{
  "n_experts": 24,
  "num_key_value_heads": 10,
  "positions": "rope",
  "lr_head": 0.00539,
  "dataset": "wikipedia_en"
}
Below are experts of layer 5 (counted from 0) of a mixture-of-experts language model. Rows are named router (the router's row for the expert) and show model dimensions 40-79. Each number is 500 + 25 x the weight over its row's rms, rounded and kept within 0 to 999. Numbers have three digits each.
After each expert's rows: a language model's description of what the expert responds to. This comes from a sample of Wikipedia text that the model never trained on.

# expert 11
router:483526502479503508516467514535521479461503516505486513481504511471495505469483496508505512476534499532500487498514491483
Word pieces inside French, Spanish or Latin names and titles, list-item dashes before taxa or names, and title words like Theatre, Festival, Films.

# expert 17
router:470538493504501515548488559528512470505532499476494525486494511510482471499474474522570521473559546512482456489497496480
Final digit of years after 199, 200 or 201, in species authorities, asteroid designations and sports careers, plus taxonomy words like Phylum, Animalia.

# expert 9
router:466510508488523502493477540498493493506497505510507492477478560485479466492490457508539515482517491486477475486530484478
Indefinite articles and determiners (a, an, one, another, this, each) and the word or word piece right after them, like "a number", "a series".

# expert 5
router:487548537486551539502436504513462520470487501484488520499504532483462486488477488481543495483507518532518492496497493493
Words about albums and songs (album, released, Label, music), cells before track durations in song tables, and quotation marks and dashes.

# expert 10
router:458537522511508533515467509513524486477520492518499509444485507509472459488489484510507495472530491517479487510536444473
Suffixes and middle pieces of words, especially medical or scientific terms (tachycardia, mononucleosis, -osis), plus year prefixes like 201, 199.

# expert 12
router:450500532496500501488503486505503495494503492497499516505504501480501515483483549550513534465522479527508470513517536479
Names and terms in racing and sports results tables, such as Championship, Racing, Cup, Chevrolet, ATP, team and club names.

# expert 14
router:461534504513486532513471514504471563486512508480536533500496516473520505482486535493499518504480535523533480493470506473
Verbs and prepositions in athletes' career narratives, such as "came on", won, finished, returned, footballer, and dashes in medal tables.

# expert 8
router:476531518514460540505502545519492486487524470499570501461457549465459483463478508513535507462517502504461484514522500457
Coordinating words and commas joining items or clauses, such as and, or, but, &, while, however, often in biographies.

# expert 19
router:436521495507497476508512540482526510471544460526524486442496530467470508491473507507546487463530469478504482457504485534
Colons after infobox or taxobox labels, especially Chinese-name, calendar and Order fields, plus "such", "as" and "titled" before lists or titles.

# expert 2
router:472534538496505514537473555484475496518530520459514503515499536479504453447510532491535493481520509474499461462466500502
Function words and verbs opening place descriptions, such as "is" in "X is a township", located, near, village, coordinates.

# expert 16
router:453515456494518542506485490501513505480486485486504547484497503479508497519508489481526524473478484515506487476495487469
Pipe separators between cells in sports results and schedule tables, especially after team names or scores, plus basketball and baseball terms.

# expert 13
router:445531512478505512531475489503492477516463528524519514515501552471452462487460483491529511470521484489475447473524473501
Definite articles and possessives (the, The, his, her, their, 's) inside running text and in titles of songs, films and shows.

# expert 23
router:435529522522498505508489522503502505479475500462515530505500558477490501500505498531541526513555540519484453452463481498
Table cell pipes at line starts, list dashes, and prepositions and linking verbs like of, from, against, became, called, named.

# expert 4
router:514515515515505509516486523504535467512491504509506515531492560460470488518465458503507498487564575512516469498495514484
Digits, spaces and parentheses inside tables of election votes, sports stats and football positions, such as Votes, Turnout, FW, ±%.

# expert 21
router:482522498518493530516477514518496510516511487532514512488473522456491422486477483499504502495521503518488486480511491476
Number pieces inside measurements, coordinates and statistics, such as heights, distances, decimals and percentages, next to km, mm, ft, °.

# expert 18
router:459546524497510538514496514493492511518547487478517474474480552451483461507492542491512493467549520534478480471493466509
Countries, regions and states after in/of, such as New Jersey, New South Wales, India, coast, and the word "more".

# expert 3
router:447502510521489536490471522496483497475483479510540489495485516439525476488519488524516492493510521494446487517520460500
Auxiliary and function words in running prose, like had, has, there, However, According, due, often right after a period or "that".

# expert 6
router:534542496515478489539486453505487507508509512516522481507493548505501512459484533497478500493509529521527480468511431457
Spaces before ages or dates after a person's name, and office titles like President, Minister, Governor, professor, politician.

# expert 20
router:492509498509505449525498511517508484518534489513505493501465515513455497488467486507521515482529527516481449490491511479
Surnames and name fragments after first names or Mc, such as Smith, Singh, McNair, -ová, Kahne.

# expert 15
router:539517462519478541527486524499500455549506544507510495510505553492476459481483498474513507485528505498504487481515500471
Infobox and election-table field labels after a dash or line break, like Coordinates, Votes, Candidate, Born, Architects, plus "the" after prepositions.

# expert 0
router:494511520527504549515515488503496478493457530493476515484486510475496464502466510499528474479522528505478454482549447495
Words in war, army and government contexts, such as War, Army, Party, National, government, and the "th" of ordinals like 6th.

# expert 22
router:495499533507483516543477501506540496509537505508506518490465546490473482476465519530483481485529524528512500471497478502
Periods and full stops ending sentences or headings, plus decimal points inside coordinates like 54.419°N, often in academic biographies.